{"num_hidden_layers": 10, "hidden_size": 224, "n_experts": 16, "experts_per_token": 1, "d_expert": 320, "d_shared_expert": 0, "hidden_act": "swiglu", "moe_layers": [0, 1, 2, 3, 4, 5, 6, 7, 8, 9], "router_score": "softmax", "normalize_top_k": false, "routed_scale": 5.02, "balance_loss": 0.00645, "balance_bias": false, "init_std_router": 0.00902, "lr_router": 0.00113, "vocab_size": 32437, "norm": "rmsnorm", "norm_eps": 1e-05, "tie_word_embeddings": false, "optimizer": "adamw", "learning_rate": 0.00438, "beta1": 0.95, "beta2": 0.99, "max_grad_norm": 1.0, "batch_tokens": 65536, "max_seq_len": 512, "train_tokens": 283500000, "max_steps": 4326, "dataset": "wikipedia_en"}
Below are experts of layer 4 (counted from 0) of a mixture-of-experts language model. Rows are named router (the router's row for the expert), gate (a neuron's input weights, with its number), up (a neuron's input weights, with its number) and show model dimensions 112-167. Each number is 500 + 50 x the weight over its row's rms, rounded and kept within 0 to 999. Numbers have three digits each.
Before each expert's rows: a language model's description of what the expert responds to. This comes from a sample of Wikipedia text that the model never trained on.

# expert 6
What it handles: Determiners, proper-name continuations
router:441530502488545434551519521587488475514565538483496415516388534532449462593521512578450502526555483619545553427508504480487421336462501453454524534531596557484429562450
gate0:447525521465485466514463494461516443431516473599514468501513537542480435594478491489461437502476585431484526517447499464541461581635594537452526502482504404505526557497
up0:556412451551488445469506504478487538564558529410470537501515570536454540486563494519455642463508540518562492439550415431474517481526507542478505505554467550600464427581
gate1:544516542468514448548424508516457490497490532538568551553481476548492520530455516485474520525617482443482464435557505590531419524592470482439473513466544503549511486495
up1:417437458540487429499528562436518425469571449472527504525458502564501519495509506552391441465479585587513535523450495482571538495465488512465483471487443538460414505506
gate2:492547538543513494514553467401442495496517399523506583554406487450587485515436499512535529524501395516468470394509409481517551536540456442484512463533389447414547479533
up2:490510369578480500480494444534498506490455506517494526398441496458511513566507548485568517515515499470572552544431493470439514431610412590455495517570516443438454467494
gate3:453463532495595462465445538477421527588466436599409535475464475448569565497544414616555553552531514531455532439456414612521502532482598456476513435453555496421526487481
up3:398465491534511505525419584459537531525465460440431563546532513534568456558494537532527478468566449475501484412449519541541501514527459526460456425478409468436518500478
gate4:489485430626471534523483570500479538536559509491549447473473626531424522576489608480522464513399504489537445433465409471522465468538446553494479426476443501608437453467
up4:499577533545460496543471571528473552517458543600492518473537493461485543542542518525544529534507590462410553454452458606548444534570455502531481503494439480476439560469
gate5:526563491526490494509481508515569578503521443469518533507519605527471522532494532498527457504447580427458564487513471580550505475442503513530526470417451477543547483517
up5:546449523475545529539498433411517456420532460488496477543436499508521515409405548505477523536516390494533515458554570559469508477550525538418489528555485542467565514589
gate6:558489438463544521528510517404492478483489536479438517455561487433437611403432540624500447524444551522494512568505511445443425485483498553477523557519514479462479483508
up6:482520486490480507502499606545481479513444486444528515493534557493459411549448488518435510481531471555416514422562496517595525535540447445530475470431585438494538524499
gate7:545468502526530536508495461467540487517534474525443637512494456501525468437577476483543489554490606494539432474615579502493529445486490490416501533513507462533444424466
up7:436511502480355492476585538528483488556510499448513546410496551478550531430388491583518470564524515523443423462450524519543477552412596542476480509578444452398464507499
gate8:442451571533528482550481527547468490534493539481587552521367542532463521525534467358496470468543548441457581439476512527573461555510510492465493452509454504509534537486
up8:518478391485504544537468525581566459413464471544523536556455497544520504528464420465491443529468442502580490439487575402471466516519514506549602484459479538432537626447
gate9:456529525527556571495431470549532521507512438459512539434495529472502533444552525582487469572478552571435463527495584443427483419546488495553536545443547489449395525563
up9:563503502547482453482421517417489495533519509443468419470451474562467513455497543474456522527454559545541541589416434676449556505482555535557506454573516531461523505508
gate10:581570534498460547453428386428506432513494512638540356534538481508517551401583490506454515501443520440515464487461447536484596428501565553586580465528544529429541466561
up10:454525429490516524548481502455491513544482445558463505508516463566469446516548484460465443464599428589509601561597521495526535523554454432473462461521465555622490435600
gate11:504462457539431427497428441536516552532513510476409528489504419486487513446587423444450459518507510516500502475492567533567485470488509460455450536534579498498509472553
up11:523493474535499610496486568512453537535542412493370448494574467536566483439547459618522511505534498479570478468430520494484568468482444548440447525516519456554527479539
gate12:487461379580402512574471548509460604563556469497561476508507499577567461581527495464539491504565485555510431483492492476547453467622495414541408495566442530503577504555
up12:496466534543499479457494473544533517466448574524557462472465474490504511477408495486568559524484535466443614565513529550536433491475657453516551469510550522479426592494
gate13:454561419484545468530542501503470476568490505556467573459563494453590501484505517521467531488459497447527492464465520475539531573522505572589548568503443500549507470526
up13:569540486471471492435565518452458554583485520505478541474467544485446650479477556512569451555591556485389635588479520594560539487523544509452516461497407542459496522566
gate14:505460530558592517502557478442553515570480535495467462519498502527498546449437549467412450512513593547540515543534486578430503536512483503486587580492575483438496481546
up14:533543474408427504460479479483540439487458506521509514485526477487511459551574583540440549548524514472531460467477520450449453540427527435491417474482456535597507437542
gate15:505439531524486464474532511495523416448509521551442576519449535510530568466496426472545487535442505494430521425564531581571506528513488455495472487478442396490492477432
up15:482417560449532446548554443469556503455553495494507467498610530428396469538453570504436504492542490407490498513494526473490486513437462498514451511524544449490419534482
gate16:551447547453515499474545539542494554519484477485528551554503482548526555478551497522515538517503479392457456462579481456494487519487511471456528453547461487540490525472
up16:552548448537486581490472491403416489433504554522452489438591580541499475493412552556444422452454577532611544578503554596444510485549540449480531483510414479499533453561
gate17:512495514432419447562427494486513489501559471522593489574484491545505507521598507405480429528539519482503520408546517509528489499512398540523537477530547441459517576621
up17:489469445628421518521532556517503603516508447431523554433525440473442490480497547484471466507433513495567480548447495458457433569487479500513502506431455494499420409478

# expert 12
What it handles: Sentence-initial determiners, names
router:415524473508519467493457523595511471435517575490502415472490583469465509561474528566459515407515431585585545526443483484497538417405487447503430543527541546446502576427
gate0:510423478468546536571566517535581482434510562501539549586416472483551576449525416551483361538496522486470499553531506485467446445457455630415445484465529525502492532547
up0:451507490455489409473512550433575490454418521508447496547496547512485543516473407513517467556404457464565468441514486485441468551542481529423547537460581531446473502548
gate1:550542478548523587475588461458467476490602477505505490551583444597578418578561573440424489451627469449516401553511582514575470534520376504458444402499417554583509494465
up1:541505449421487466470530573474465478549485504466506481483432556460479522526426413558468504515428513490426493436514375556545586458470623450422515549582562486419542491487
gate2:563539514481547591457611498539476476510495503517511502478542523496541537437510471463639492521483533425473494551578497458418451528475500444497518475476552511574630537603
up2:504455436495470508480629467458511486472459516479479524545519544486483474535504505437661456429467455433499482514447421514564393600461524415558507430497549486464491550501
gate3:557501385526507437523488450470537456556563466573543491432459437507517552477526525549600433503541549471590535430502506509460525504548487507466511460588425510475494510560
up3:481512416610567445563510526522453516458483476565472481614442481550495580498535431494640581489523509555537466511531475490552531549498553468462515499512535508500473613392
gate4:531472559526490504511481471479487503445478597548460545459516482521516464504511395404537428547435460495456485514502516495494542578454350489491517458448470573542502427516
up4:503428466442430574422430533490472523433504445429580396574426452510498533555531382493498612512474463526516492511519469513515611558429481527490458424551445503523544530506
gate5:522495526489469473458480410569540529451532540529486504587563414531543552459553572545630514549521448493430479463584502512462486498557492523540470446392515503492513486567
up5:532553478470578522551525439446508507522525584498544477564520484532449463529575505423386467493464462485563576538561508515488524474491404565457437464561461545593550423572
gate6:456458470544547443601465529404544381536506558465521406562598504523529570434533549497480480530509493642428516513551470475556515521568425421516466448395532457420482383495
up6:595438559467442511437463453586531364502552464493500553574474503395498493487507499431637560487439496444506502565561491462474492582529501527544533563521508516527515554481
gate7:549457537512474604504530493471495590547494510390555515494591507518485536460569548520520496520492462498554507483527571567479465569475509540468529544508544472470474417599
up7:368436507576537512511505499475516612472453490392583502493526539526490523542517481452444462507459457572485551484468577499577498476440450485448564595498482484455419563504
gate8:516410609524504532424514387536472442468585518412512513456462502523470495486489509551626492535522502413466480479519483453572485548530490580575489462512459468418486552525
up8:475529355501558541569509542520523517467470499577392494554411531474555510519395467471601478541533516465472544471488531403437586568503448416470533550481520460529533512450
gate9:505551499518501573478608504502530516554405529476571526477488545387494544481416486475598489562476577491514489586424492564542523564524504483465496512527521508519459434585
up9:455454450450460487518430471440470450544416599589595476487565563447452461534435531574476508554497526541428533511594618577423497471412549461476556525512518489480483501540
gate10:534475444509511506481462374541541359534556499455471453425517471435567399520492482505499417528514442492541503443485446457484474495552496558598494438545482574412538409478
up10:499533508581505529519533426435437552504459498553472572468474514559525429548482477508408595518488505591525473502450381478494530551558549417544489529556468504409509519488
gate11:537482487496462535476471540429430452570602566455524563472428517528505608481461568555473520534443367459494531505537428531574450506472474545451570509491440480510463396526
up11:493506476524599516518521504531446492545432611434569419495556525586494589467505513470571514511514537473458517371489557513486524410494493496519511477446451518439477562514
gate12:402491488398494483555495563503481502564509500482453538353436467510555515439457544597375437494485449465524561456492463536470492459458570456485514537452443551486562480591
up12:522542412476524568487499540554502506533468456533537495432536479428483500451444543566452502443548566480472491546466514399509568530508497491570468555535549475443601555478
gate13:544526477504480604513519407499576475502486562556452502402585481544483567440564518526482370509436493507520470611519519606504528493505537462446529539401437572484464479482
up13:581541432427547459475466443551375472418475480484549448524470489430547442551477419474638584483479459520449510561596478443497506499538475563519491523433627430479472528556
gate14:537531438503509624566584477453572522482481503488415462562462468544580472408478458430442522492512525446528497489459401547519543522578527554473509483464510545457488398534
up14:542524510576477458471470519495415488582517475480498610483519409404463548542549480556526512552507494517522476496517489561499435591505471463531526454619510440538437459493
gate15:566478390473528509450487505428522500519434522588561521494507547536512532509562497461456569535451550391574523473471497587477406467385472542496514506580424573544445527497
up15:496576574539467534645457505522482484515451515481474418507576529493599477494553519479411465512483554506498489449559476482482507376436451549433492449489404495510380486454
gate16:437497640408541533402547506441444483538464457501507576482505618510478504527608568584565512463539606431512468463568479433547499405564507494475498503431496445533529591403
up16:503452432492516581486580386466531561507399508463457618446495422391485515414495477459495512445428458437501373555530477339509540483486528462572400497544459558448511550541
gate17:511510467519518486617466488569620479516476485573507561440434429523555533468430486457494590520508456475455439510410482534548462579476503460499536557521565512423547548507
up17:435522485503540469500508490431490504498456521541490562505521518522569536495576518450420473454589526502541527547447478577549547496463503506538422509418522482560596446489

# expert 11
What it handles: Sentence and section openers
router:498538511495540500529577550478460499553567537503525528513643529429541557379461475510491494564535470482560472485453421487544501590528478539470509429520439569563557489490
gate0:449501469595471461438424452498543457546472557517458524487474470398506510308496460605460502548451541527441530457573457496442519513496613489500575448500581471413530556476
up0:508490524426529553432545462562504639593454552492478547453413542499463517522502449499594425498411505502510498460494499505552457526510555563435499439508538528430438477479
gate1:465490570542506502560470542399605489519505423472446498512465501468526458478523548437468405474484540430464453498567571470454424508555403481507515536524471580523502551474
up1:460472572463537563546450520577465580443582421550471417513504485474467533482528520438482490537589505548505424508518444510398424381500470526425501484477486527514499463439
gate2:584518543535458508527534483540505471484397550535411528517542521520455523448443470472578516506518626370449433561519487552510394557502492523429494471532572510473504521557
up2:486500604411522549568495387491526553490596538591380483499483632450574391490467430477510537410536440489462521454503527475469554531531458468515481459534479440532611558553
gate3:544451532563476527463424388543511583534552454446491474504465433447450514532485519521483532501568548424476442514589517565412510576569531520472560446546488417463473419517
up3:581409549463476494420490438579470618498533515450536549525584558496466611530493576496541570485457531464431480651560629616471539544513505566420509438541526550432501492507
gate4:574493398448501541479423413559460527565485549513487538443605487581504486508543474414523568506585532502416442514514470550460498446457510478507478535432584491512512505549
up4:382506447599509477556521556477510480528455406447482490604406480468516504520570528604535503544374492495556576451479440495486432478512521455509481426529504493483449446499
gate5:571581485507526498446500556408513470427490440566493494497514515543442464481590526468469461463464489483523525509482472564436488460509586433569495499503505504505412514527
up5:512515460581434559546384486605510536515515539518484510500551509474451503447499445502489506541387477477413486463506551596479421517470525610427511524543420534411502523581
gate6:529441539541543510468498590514508493540458532517547543530529418520525542417516514525471562490621564376470533535472516519589489537515496555442472491383473553441537577489
up6:448480570464482456438540525463438490454452552532445615452477478481537497522501458533460529530598496519564458538465459501543533539584440557489518470498564514426567502477
gate7:493474472540482447381488457540407519459503540441519520487509426473440521441615419425521550511425452467465412361529465513500482504576509587494533473489494556558577410525
up7:400512445500514438600487519478556549575598468521544461507457529490513588494456612560395428527539585540446546477405539581468407470437550427501500541473437530552515500383
gate8:542482453514472482557564547505575540590444494527445430473456577471576458509460399547468401489442522534478500539480458528502489516563516486526510465492480458467539389524
up8:438446501514485494465531537511518545493413455538523439541505440595569487534518499484515515512526549628598469536529542508550480525481513488562519483566455422480529476484
gate9:536494477435615643522555428480451515489429447568558398501470473445468505446540599463540482542546492531467369477555555533514477465547510516430501445488475573579558553526
up9:494504475494606460579513493468511473545554463451506471443504494542493506490500474504442440484578492436581497592479495559523547495453450481466516473455389613447489507564
gate10:539475564501502483560508518546562488525519470481459485460466456557513541485588435422478480530516584446433395409508405443583528534457623485479525481461540502560414542522
up10:560474514412526487565529533613517460456434481460430485470578542581575558518451494520576495492427500399543377440488532439485543515527515524452530491465514497485474562511
gate11:540467576467490493479526511521560623479571511419466472447403552489496516392533508464549510505546485392459505612653505568522477534468498577598469495503497468493470560459
up11:474522402506552523529544521463465415533507502609472531496527445524578434603468391509508569474525547537569385344458492484460614466514461508441537455552469518479450478463
gate12:484406412515469442536428541567592422420510437573525565588503493469482505572431462440434420548474559505514556582567548526585423477606514481510549549498434485505552433558
up12:567442505506498512381522490534492472562402483528499548511448482619437505438494554546498554497561602529509542418488465511470480568516536521543475499493480479456458530513
gate13:507461470466468592430551583569518471515481549454475533500501541447605488471546414588508473537435510528498484504526549479522599526486544402501531442444527417450531523545
up13:587539465501486456546557460502425579465558583541505554459586535556506427506454504464528495517614419410422493560482543535471507594465425496547475505476498535585526396448
gate14:505514519532459435439468494474464405544548476496493633508499613414566491456591460584543459473544527475464610451538492559519497575435498398525541504490457458521583495516
up14:517500515588412468429486576437503433570524506469427533530501543460453478468555494506462505473502532490496613575546529621588377525521458444473476513529512565515535513489
gate15:458444517565475521428498539502469566491393574544460462431500538486512491521370402484582517505504426485517452453456536527538583532562582509488536529475423518484438566500
up15:484571469487473444500538481428521483454526526489542435597556504445520394542440460502471435532428453451468509386521482494532570487486452544462484485459502538545583456436
gate16:498534441529535478600552537472523520544473501462491479500547473577514536485459495534555500548602628411482520513471575522513502557534555521520520508504440581515466519583
up16:485477596511557551549584478554497530516428549523485477494445592544477487522432530372584570488551624464471555528537512494490454529558466405513493491522480561477584560497
gate17:522447461385509514472527500526557523493498523493571630533562463534435413479397404508463431494442510482459487550469427483474477528496591489446509486457500532584419473444
up17:481488540562492430516456477426415477491507477484475550508439524485493482552502573435537486462567467452514582464478497578532468393529557533569481500489513481487535576609

# expert 3
What it handles: Table and heading delimiters
router:542520490433521456593514551481474508469493494510477530500490471554482471590500492574415531425495573418522536433494423546509518508570590490489459509389488422505544362460
gate0:498444553517546466532525504501600440523374489472536463491498525469521469417545606523503470520413440402421493497443469590586482490460644490428576485449465521413469555521
up0:482424547503623545467518494496516489432462587435548491452543464536517418482422594463429559472384459484491468525481506511525507518509568478440576487441473474459496533441
gate1:433489528431531516563393436465525522486510446534508468489534424543550577471445479452483580482575547439381505492564510494519550583472548427534457433535474468480512545442
up1:476516473556479520477487522501526528454432521471381532495397550504416444503587468572558440484486477594486507392421468531443460518473460536395466457520411532468484446557
gate2:559561523508501574446530535415436569532461464540527529528452576529456484470507476472435469538424473562488492477496567498477481445545529503488487480528542557490522508590
up2:622528455486552547540473549548502438392540583474467479564473459518552485471566495565481563522472506506543537437404473495459492394525583477506535581423478500516540499491
gate3:470520564544522504530478426401477391404425478563448487519576485520505449459542478423485492486508518492455455514569456510488502520484488499465498469542477560552511537550
up3:485468465516444519489525486491497521516517527473501476491530523477532559525506553589428402490497592537546554509436467507489551437574479616466518453547363402509415482553
gate4:543488426460540563531542450519460563578446490449496478549545559559513568446550469546577452541455494528389498514486424530552489484488500495476571496441483477420515492523
up4:553525557497489480611506490529491599576482571458520470559483593472417504552521401457506456498523520588466561504539563610545543530492552524539449462444495484471607518604
gate5:453550493517414543510593489492480460547380540563455556521419511467566507491462500505439529514639515522523504556516518550535468508482534437407494579518495541558495509588
up5:640520430514533458533533492493511458600544541431429473606517524475471520467573530537524491498474549425578505631563453455452576403515541500523478559534499528608428453548
gate6:544466440521523616507455475524502465515401524484624507484500497553485439470552521468460599544487574433569513485521485514409459574459495540482528577536437548528506495462
up6:548466400577499509513478496485581471505460416485510529486491486509516454502555513513497487499528498366511571468495540542507446514484474499518509425528468493538475473451
gate7:428563529456460479497522615428603590463533442489496459505510521486499521515522526615507469533459572561528496586481525589524467523527626532508500512524492432468547511487
up7:537472480494430444448465491537451507572462449421517520452598445423496541467502548461524517459470491578478604524462586549521353577456449588517506546505427578445472475569
gate8:629460537520472420553430469493577533466507478421516484449552570486501621529521478551448411549397399521496504511450565544519509462445565401485572459507424485444385576486
up8:456544563521477584613496569499504515545539575483483561486480569569447473524505557527506484458438503470334556479434521539521456436557575389524482533404489509522443474419
gate9:472465457466499519424527484583453604554431487559592498495435453529489481526487485497485517508445524519476498476540561502443465424517573464617566540579532521544526513541
up9:482549450494544500582500445467519512518481519519467434474482562517525432461562549492432437494536537449463433470559558535404423508450490560427492496471482525492533514489
gate10:520512444517464499431524484415387393610554419551487441586493542496526486458646608505501472478485476444470536523514411533466522524519502543462498565556474504507430437523
up10:546517522459428465498471540419415373596555461525501406510499465558433522553625627491517544438532475531564596548517457612534532496424466538450431558600470483525526458515
gate11:452504476492440478504519524448603499449458468464473442511558430400570434514489500560487454510438480486496478568628520507535472461493439550505532524604506508509500453643
up11:447496484501397433531446509484587525435477502469512434506464408460478570517504565525506481472526560494543515534565552479573561541447466478454513554549501479511467453428
gate12:545392454477502500514510634576557493518467420462516477583506440526496550408506481571514517508546561569481396463648593514540564513534566609428532528479560391498457507492
up12:463578559508568503486468373499529454489503490519471448473533613442529527564494525459533451526497498466560468499483522581449497494473426428493472523595491580359609490506
gate13:495398489549439403452488481478553556404453393475538575397522512486536489473450487510569508521534506452504535536489484484557553446486455538545464587535529525478487504454
up13:487519461505451543529399468443517533478539536363508482468475568516464565540563469523575511498465479469507547541403436457542480520543514536511461531483486541487563535481
gate14:516528493542513475475488541453413400524385475565539471584460528436597542502568533523523507517507522477449474428453446541480392470495525523495508430433458600526423510549
up14:478542434437519421471429521586455501379479509559572498522481495487436530537577505486478508495457469512510578525511509478499464467593426475507529555469506454537484485466
gate15:545528487436494541517502521516570515586442461509489501509451451577547456477487379543497547518452534498367500476459496534555493551470561479532465510520393502489481499605
up15:472412492505473469502492551594506606354464501401568459529511549481566522576540485448536409504366488549494485537433545506464482656509518557523463441483488499441461507494
gate16:517602465539491534484600497414547446568480521570458468470479532482580509472552477474491450508508562429509508471454452545548508470529481537498556550459425488433473448615
up16:509469478476531483482439528488413526438513502455505531456518470529489548429426444534523576555443418547508514534600531525388504540453516459536492524525547452459524580431
gate17:492575541491475435489517513472439535469584512447450405441519471528452505467528480464453492479579445499532511520390495462522557491463461527515485571636403611513412515555
up17:427438509503430429529509457382596576488520500471508550482367493505539489508443523419443517494478544577396588578504534425519446553519432533594481526464485511487471488497

# expert 10
What it handles: Personal names and credits
router:520559458458534462517472516600556389396544578482503440529517529451425465553512490562470554484496468510522560546515484446514498436463562486475553495482569459515523563434
gate0:506571572526551528474492532447446492574484465527495551520511436488536449480561492467466468563490578485582539529523483444475512579522468480544423453401436450483502435510
up0:569437417537473482539541509469544502491567453534503506410468602577479540523476541615520553513516446479397482582410553507525568497390515435486537553486528513513477460510
gate1:488604433551476583493467518598560547525484480552513497464576455572525507506540517488475502517430594435471430403435510501479514498494444501453563584412425507517407440463
up1:582516527526549485549460533562468494472485538547533537541486547473542587533492458540504535458510512457500525498564487509465434456474427538520455517387503569674494451464
gate2:491596553456531476614589531515514465500485502589473490549470531520478536497500479475491478525511506444610420435531468505524527513451540420506532522535498415540498577431
up2:502536397418509535579577514574467433534578429565511452580466463454513475554497515522570549460545470522555540450506384573480458504522539499566480507484484428590559530461
gate3:521521437514547571552473519516516443534494470514467514495553491471536516430467547565460521512498627473425582451536536455480517555505520469473486461457481593487515374548
up3:544545512515454525466476526515463586524558528480457521384491525525488539571497444449518548498490422484466491397472434428496470549565520544576532502478539405456532591592
gate4:517547519489424505474449561489475585516497502537592510509576588574594492464492465490558554564456459572472475471460552576622436603503527438398552537505566482478510427487
up4:475411517601408467456540499448490485629466536492475501470476555411459463476456456459475481457551536472497526541446543428537513551438465502559502619509475673442466430526
gate5:534567453454479475558489560447493515495524496536531529504597517436461538432545468562431510527545503391486491479454517500500406554420509471497474521432524481482523531507
up5:467433508514482482418459467521418578516503548535539522517417459459547546505520471486597543475454423595520476546505476488484558539474504551578458560639500504535521519540
gate6:545521494497504482485487478523570340406638568471448539477536555371492419387570596484450538567529503481502530568558456461548527532519505549488547488505508524466540493471
up6:426490519496458457465458459500398603533454369545509532466535446539562516539493503429550530487521524570408432432424481533434441533465470537462447505524592426517453381534
gate7:554490440417498513502553499410495561577435503443561598434454512503584482498488458452460453552476578498484533454433541574487475515512523448447497519537574451522450526462
up7:611493500520341516399460556433518464480562530497556580535506466495420589492485511499474596473464536510425499540474499475573422470521462509511499527541557552465535470503
gate8:471455601561530521465517543398546537546543472565472547450480545503507489372465504489470608559519536434532515535501453500499558509384522394536471516445504601571541531550
up8:472449515504617507536545452542437560493418505541611474563455582427513580504559424580552439482446495590505407613497427368524438490495457594569439472485466551432496525499
gate9:632490481531534565413512534496455461517558498460497541510466555517499568493508508334477459507503559480532508516592484475451562518467527452444457441473428499515463435484
up9:490595585498458538542523523447422495599487490476477503498526520493556490453427547488499545531491434440436495427482424506505495550447465489492583483498479466511474550615
gate10:493548508485507527576413533514437534511458469474528490525476486540435542475478515498564517461536567555526464399522469488499581544503541518471485505503478472497501543477
up10:481531511413503553445469526493510576451439532468500482555526509542484588428496538547545519508492465471523472546493438447534528422481584551450537433513537557556521504498
gate11:596507561602582508549507473504572479487455471564478500446515563538537502455511575433448443566491543450479551513542597526570432511587492474533540532419520494537537432510
up11:486517534543504451526585536548456444432527542541515451450528502515504394585533451444531574464564499504524467498487534538539432467478590560486446488439574442542535506430
gate12:507498487617501510499405510543544555442476549541510612406486498401461533497508492493546454534541524531471468491492542461540546520555500522421452490439552480434459524530
up12:549556519437518442460529542469454471511576472529540486569490536557503352479482475483354536516459516471496475419604494523489518467581519523526556454503563554493506535433
gate13:630503448462494550522548496484614374479535577479636509497501516534530564468478514501493413539547464518491493593451531437519471491493528442458446520560565472531473515535
up13:418692496504517539557455507565486492479488421417494437488538536546520594527399454488493497488504577542505468495525572562484451506427588421471536500424429507498543560449
gate14:547546480472514501531527508446665498433344452505450459419481502475548534546463504471477494522514478553449554458433538492506499471461513402493545423466445459524519516497
up14:442515444454499541418505569540460478522533512482550582422558471595495531535480589526487520526466457472531446545471514502481454485480570460559479502547450630508488433522
gate15:593496567531566521480519499538392540454566579507492437491555448492430578452551456455542513502553599503485573523500542441458539517606496454379467407561404540572523426454
up15:493491552524543491510416547581509513487494532534509504489489481496443470500581511512574493483388451478503560489618543437480472494450515517474540520530574553452461552419
gate16:539476509410506584556437456368541521446494553555526522537467552443470456521542409587403556505470499508396541512567527549573574475532519454493519525479490495481486515577
up16:558570510528497440467498461424499461524473556470524509533566573449467523441442459462566459484501480493458526494477551521500541519369484488554561470496477643432470394481
gate17:537487491526564512528509495491459556535422476559514523445483485473605508483454492483471523575541566510465464478438549462484408544480524509519560488457500442476404467544
up17:503586502555458525489578516427422400515583521451439534526546537599512505540533591546659596505494434485668484517468423486525534482561476466492494460566467541570544391545

# expert 4
What it handles: Infobox field structure
router:517476450549463548454489438416481488473546423542430567427560530468535434476526486453535446537489471494385463491543418448469519550536433610547511427498496446516533489544
gate0:525499419395393600413424492501494556445464574524472573515478470489511463504433539550532530537450520450414512558572576465483458483496510441496535589414530540475384510514
up0:455521522585496545508606546535552430603487483458451501481458568535508444496479554477508499480508535591548502534462490551609552481534574502467528430501529488488478508552
gate1:429536511516468475556542578461513477486519497543447542467421492567480502449480469518433412545532569474406577493413447542474513548546536406470483507457550578452516466561
up1:399552553448545513525497564506519495474513547393428477441465528565460507495383402549386437471455521511506480501427450537510542535514506443487465485442424471518463507422
gate2:434569520541492478481446624499480650390566568525539413534575450497446461447395532530474505521486466528504507580424487348510491472644483438526468512459421397409416474534
up2:597555520452517346598595430652508513407457512510522496510476468522552438555538494523467485480493539526596451496470589511523506456561482507477477532479475537547574545484
gate3:482556562499556512446493512460444526436464560523443473444490582441532551430377493479494518496495458450481498561592563494424447515513549411471479488498502549572556595547
up3:485516456518629586430432426582622443455383503474479493492510502554492507553415494481609579500419482555484549520543536558514495488421430499482577467534420570536432602523
gate4:538480497445490559485539513417622463485386503538453446473538468434542460491557579514521455547452499495422531506463509459513536501476544454497514388548418585470490467577
up4:416459516440564470454515486548510543498576429493649416568460500509440527419483577540379518436521581478478474595536526568417443417455522437441479587443512595521335530453
gate5:521467471452495534454474556495589462424498480622556471505486579569504416554443420442533508499554504471442452462454472443461444445465462533518554555607544541457481555541
up5:631447413499482510536550512493476547483481649533530389538526451483491528587485558461496410483560599490589543489572543551483524493536467514515514428577532426571485473539
gate6:509529499470426447536493530550463491506593515448578541580501435542537471539531449485505528475575484577499549439506478483552507539577401502508478453509585383478532436451
up6:562516455556487445508565435456468496552516510502522580598558498532436544491529456546583491557540473418565436465535478495465462522547492518586558519485502444504483416571
gate7:504525518484565502547600637529499492491482468479551497504481501568527546477510581595492515470621516465471402566514454435465546499503494572385527588485511566582450409432
up7:498474489519549502455518502508424428430461555459506610556584499485462516468487460491518460548462538488458450504564535520442452603480592561416483421549548540502533563507
gate8:579438556554549506466494438593478473546513512519522417516580492484510507463562559553481625506543526436524618525497378534504397441560509531455475512473465470482576484518
up8:550470569516501530533504461512529573488534577493667431474568426503497466510484486499497403492550456463407507628418504425528489496459416472528505636567521527621451450481
gate9:435454522510570569453511464547474549612559381560561502554407442466472474458499483525434521476515545507527521457435466553482506527487485541389491557419388518519533442501
up9:416383443566535557473461396601496581527589475515504534488436481379451536542546466408579435500517435515431517498515515529483530499499486582527517506498471455412545634549
gate10:433547571572499500513455493501434546459542525453488546433518514539415543434487566541485492455451462431476543479417387442530479510549459434489495473439452527498558580477
up10:548464523534474511524485542600582439506452430512516513515464494565499547529463521481497521445537476527513558519474537521568532477496578499525418564434486506579441487511
gate11:621536478541476492477445460423500397516512492526481537473461448496475540414545583431487467488482503411454472547515590487423429539456508490506498545582491551471597506534
up11:498468483529536501468448517462563518545512528503464580444516448499395512476604541401531443481519528414514512521600572493477422474457568558474489548506570478467497456608
gate12:430497548556514515404426531454568530482525511527493479450545515432526439458659449511470446576537474491517361437656462514459427472462444590441563478514514491496579503492
up12:463595574522409481472526549457484488427474479466563510446482540480511498414567592477474482469485556519442536447425446427473540549619434469535502458475481539495580531484
gate13:560551456534597548564553532622503414414520540564475501535490530540526461531508445452474561447480514503502506518558504571581542501512485463494452482457560472495506555504
up13:454476437472556522395482481469547501485480490482477479451519533472542591582481449534427528453452480527445422435452450542605551551486436429518464469452499506492618567544
gate14:505408508472563523431486527355484495470466459537505383493395559453520502512531471406489503483552524527492398444553517561450481502469619583556511526476427531522467499560
up14:474539546499509652500499589483540411560497526512430559403448532483442496579414481500507475476519502489499567452553428474525488522491508477542548511500519472531470525491
gate15:513444589506451483435551478472583578577420460623549602531468536497640383540599477465578455536493534505370489538505436505504472552545413565532453507405543496569458444504
up15:472484461521487456491410464590472464489511469550583492470526568473560542522485517374452535457447500502517502494502557502497453495448470502540503520526480564538454588473
gate16:543498456487537547498515460367457445417472561453583460438490488470569525468510502537473428466463497482472467551424510504548466507495574567429551485598462553567446555495
up16:544445626409448494538467378546565493515505512499413504571428477657553491556602432408531506489463440529583478500559441466480501482531516537456549463480588390484432463457
gate17:488569432556499594479525454495496419483413549508399497481482531563534566507431547481452602514416466559523471501478486523518508516474510511414551483532473598452524489551
up17:646444555491545441498640562426529508583445521509599417572503460497585495519473406539605500524590501442556443496495512468544480520484484539550463530565524471559583450491